config = dict(
    num_hidden_layers=14,
    router_score='softmax',
    routed_scale=1.0,
    lr_router=0.000729,
    norm_eps=1e-06,
)
Below are experts of layer 6 (counted from 0) of a mixture-of-experts language model. Rows are named router (the router's row for the expert), gate (a neuron's input weights, with its number), up (a neuron's input weights, with its number), down (a neuron's output weights, with its number) and show model dimensions 0-255. Each number is 128 + 24 x the weight over its row's rms, rounded and kept within 0 to 255. Numbers have three digits each.
Before each expert's rows: "mostly gets" lists some tokens that are sent to it at least half of the time. This comes from a sample of Wikipedia text that the model never trained on.

# expert 44
mostly gets: " using", " analysis", "izing", " effects", " uses", " tells"
router:151091108100148120164132128140138161094136156158108108152135127113186111128141144120129153170132138156084158143125131117106162173171129171123137119167137153148095109127086132089133123098118125133143153132119120121129113114119082121120158075138106100129158127137151103145100097096091122119182136113128090132158118110163135136089114126114198166098159133122116100146117099131106101136137132132181121166107073133106122155132120147110169082131144124143128092135141143097077143096101097110108102058159115137142120093130125155125131110110131139140147123129147140132137117125116116152156146135150176100123188103131089091128101138122102113101118079108157115092175130122110114155159085113138152146108130128101113151098098087125147115138106102140123090115088134107128135113131116
gate0:110107134139135180147189113140118166129152108124134188094111135095152106099154105096148139138105140122136131141115153162152130165117135136142118145073104093124129101102156109099116120124155150104136140121138135099112125136132115101103102087091128155103133132109150101172125091164121091102132182125178172138118104130126112135147115169102130111132068106120105152092120112142159131155125162162087174125118152117116096114090132135123101132098146133130120096151087107093118085138167125125173128113136109162137133144140163136150150102134143122117161108143123189166119136127121070125128128127137083128176168154167129143129127124135132149110150131137128129109126098110119128139138126147113135102116126139134127088074126137069055141140122123143089126190099132132138116109114130
up0:136140115094127072128104135138102117102109147120093120134139128159105147128104158126101112140143128122144124118118124102127169116162113131078112120104183130148094138163103112159143144146102162148112130114131140172150120151136162101170145185150143125136150162149101146129110166074133164147110086126083099137135169098143110136109095087161111138138137176136121124198176159156091129123149096123143122126155114116179147117141118093150185128166116163105128158162147144147114142127102108134093118181138145113121153117101137127097116161123126161115119143107137058092139104125152122125118135121120151110098107130122156126112139133153131155140099150137131111127142152124126118099136137123151124149128142103125119169176128141181206113143105131127188130119148113134090126133127145
down0:145127145130138081171142148135113146121130067150099133092135144166142173158124103104139119142182121094131121118164112133106142148149156092111152095194131134110115129110104093128118080091108139100135151123121129128128104138127128108159108177183098137159132145129151115115160123129142139164138120131095140102146140093111102133132115152158129139112125118137091084138071139168121106117158137110170084117188105093139153109132169126117110138145135151139096149147163135153155118090129135123148104089113109097145100142172132098129163166163106171105124161126157117135115111146117122142179114125137112119134061172138098164175147159115147103128115127156151075117134141191116119115130123127165143145114116110123120160136114094115136109140118102144146139110119154117108115116158129

# expert 65
mostly gets: " built", " known", " large", " established", " directed", " named"
router:150110113118106114137131130143152129132096155116104161175133111146154148131117141120128133142132128185127138157129109132095158153162140177166078130140134125175106103108128136099108071061120136100160110109103068131123085087151111114099158120129118090105148115135150123145107109081129159113144148120128140104108134123143069160149126123147172148144153123137101102164130130134130134151161141158143127144114094117104110152122078191126115115132142131141143138153135154075081140115102119072123107111175096138150141093115107153110158169121108152155147127094131156153126107113132119074149145134141171084138128124146102092148091153122100135128066101127128122096164126132108114131134101105132122133109151106137112140097105111149107136166107137118159095104098125095125148126107120
gate0:119155121127112144085102084142093106084095151123120124098145128127120130105136175130152156159096095110130123109112132118149117155104147135141108075134097101122101116120133142159104107130149120108124132114116071177126091149149091143158156152130133180112122100099112128094116134099155084126125163135141122125126140106116139107114077109118110107142171105145108132181146149144115090139089153140099072137132183115125127124140104165139137160183122130103098111095110104143081173083127114131148098143115161119155132125139106130158086143148123084155111113131125120111147076129157166128120145148145115077168111126065154097129096121119146156146109136115113102124170087097146119082147168152104115159106132124133129105098129101143115095130128163107111128126121143113103128139101110
up0:121140129147129174127112161140121170155151075099130140159130136137121140145153122163153135115143175128087106124130144139093114143123075119095096144137144114125118084140129124120120157124182127115129137093136124100092111142103118131107102115142112092142104144084181124138119053090158157075124094115149117108129169125132167116133110113122129146171141126128147122115138120135118131131148132123118098142157118094122160115133139134098133156082170110160104148125118144113145120122168146144135121068187129107124112150123178141109111131086097065100130105129130133187145137175129089143128135133078139173167138124119099146125159119169141168150091112138150119146117128107131133125113114141125149117137138107098151119114152141096112135135107117127106114074057163102149117106154100
down0:112141127113123168161111158093158126139185081149106143167108116144147104135132130111119109096124125137151119122094145153125126127123088135131117134139126144143145119149159148141151132093145096166122145145119105101072120161099082132162099145087103126124114153140153120166139109123154120130071132083108137104167111136139175163138138101139088152133100141151161147107126126154130128151147160131115160121133153137135164061132125125126163090112134121146079160129145131139130091153153113129142149108143153111163132191107102183117095089134155126100137142151137147124116153138162126158090134153140144135149157122133119161093111144185139113167092140111148130108141114066137172167099135114114170122157147105158143160075134145130085100102137128150130122107089121123127123120163124

# expert 17
mostly gets: " member", " among", " founder", " wrote", " founded", " owned"
router:145120126108145110172105134121101141129124134141113154140117114147179126145130108162172129159151127132112165146124114132103135131183144153137100088178145155162123120088134128116114101099116144135124155140094128107148112104156122143109154074138106122123116169155172088141111128127134140116119147060137104118155091146152152163125083175130147137146161132084114119129107149083102106125125148160156137185111100150114115163117113154133150100127124138144137111183157152097089153098128124139107104078146121122129141113126137146115163134147119133179141102129124166147158088117115082099133146132137138118137102129077088066108132165124111119119122091117156128122146125181114082154150138143145133115093112139128097159085098102145121113156120081157101093150113149129114139136104153
gate0:133138144106116149172122152120112096136146116123144155118088107160185089127131146109148079124158150104147145131073122154139093164096134204134076153139077106141169142118125113140116128134122141142130106143146119137125155120130124108158112152109134126092117144090138170129116135128099149125123127105160122088085152149127128101108086111100116098074134172118131102108141117134116171124115135163150116133151119149102103083125139172092125166154123110087134094126099098154095100154136099087115138151130120139094115146089168107179125160119079127154119116159111130169092139113117106133139150159150098111126079091111132078148160146150124103146128112091136149141134141143094105123111141150117080129141132152151105131121158152123126110152131110149121103157122154108133125149139181
up0:144119085127157129093122135123161118102148112096112127125098135126073166174138133093099123169057115200115131162139124128155118105147105137076175115126213146082126143132119113088067152129155090200126127112125154084092151103113134161128127099158130116107120133135124133140142141094154091134142122135135158154133153098110135141081124132121133093167131101147077137156149154122107129100111140148117123103109119154095138121107156107100115126178127166149132151135064118108130140110118109141137105148133103143150158164117139159140125098153155119118131118099126139106134147133134178126109122099084154108146132124151158119136111159126106133081120141150144130127164154117124147098131128120093127088098129168157140151125134135131115143123133133148150148117096100116120119125141109
down0:121060157101097177069151105140155098122115134102185113121145119148175130109134141140128124125142141063118110134150116107121158096109077094143179135084121145108096124123141126116097149124159090177096095123118113145093130141106146132141131155110130129095109105167133101153115128118129133134131150120135109139141111165137125091132130105123127103102127161120142133159135140122140153096106161160118170138080126124118118132139168125133134117114127102121128129134108123143126124114148177166138106175163075127135099142113144073112148155076105158091116112110117072137124075137141123097118149140104133113128153128128133136155136091120066117115134140141102101160101096098135133168112140135121106143122093109103122161106104114154181115177162150129155096123157165121129118096130117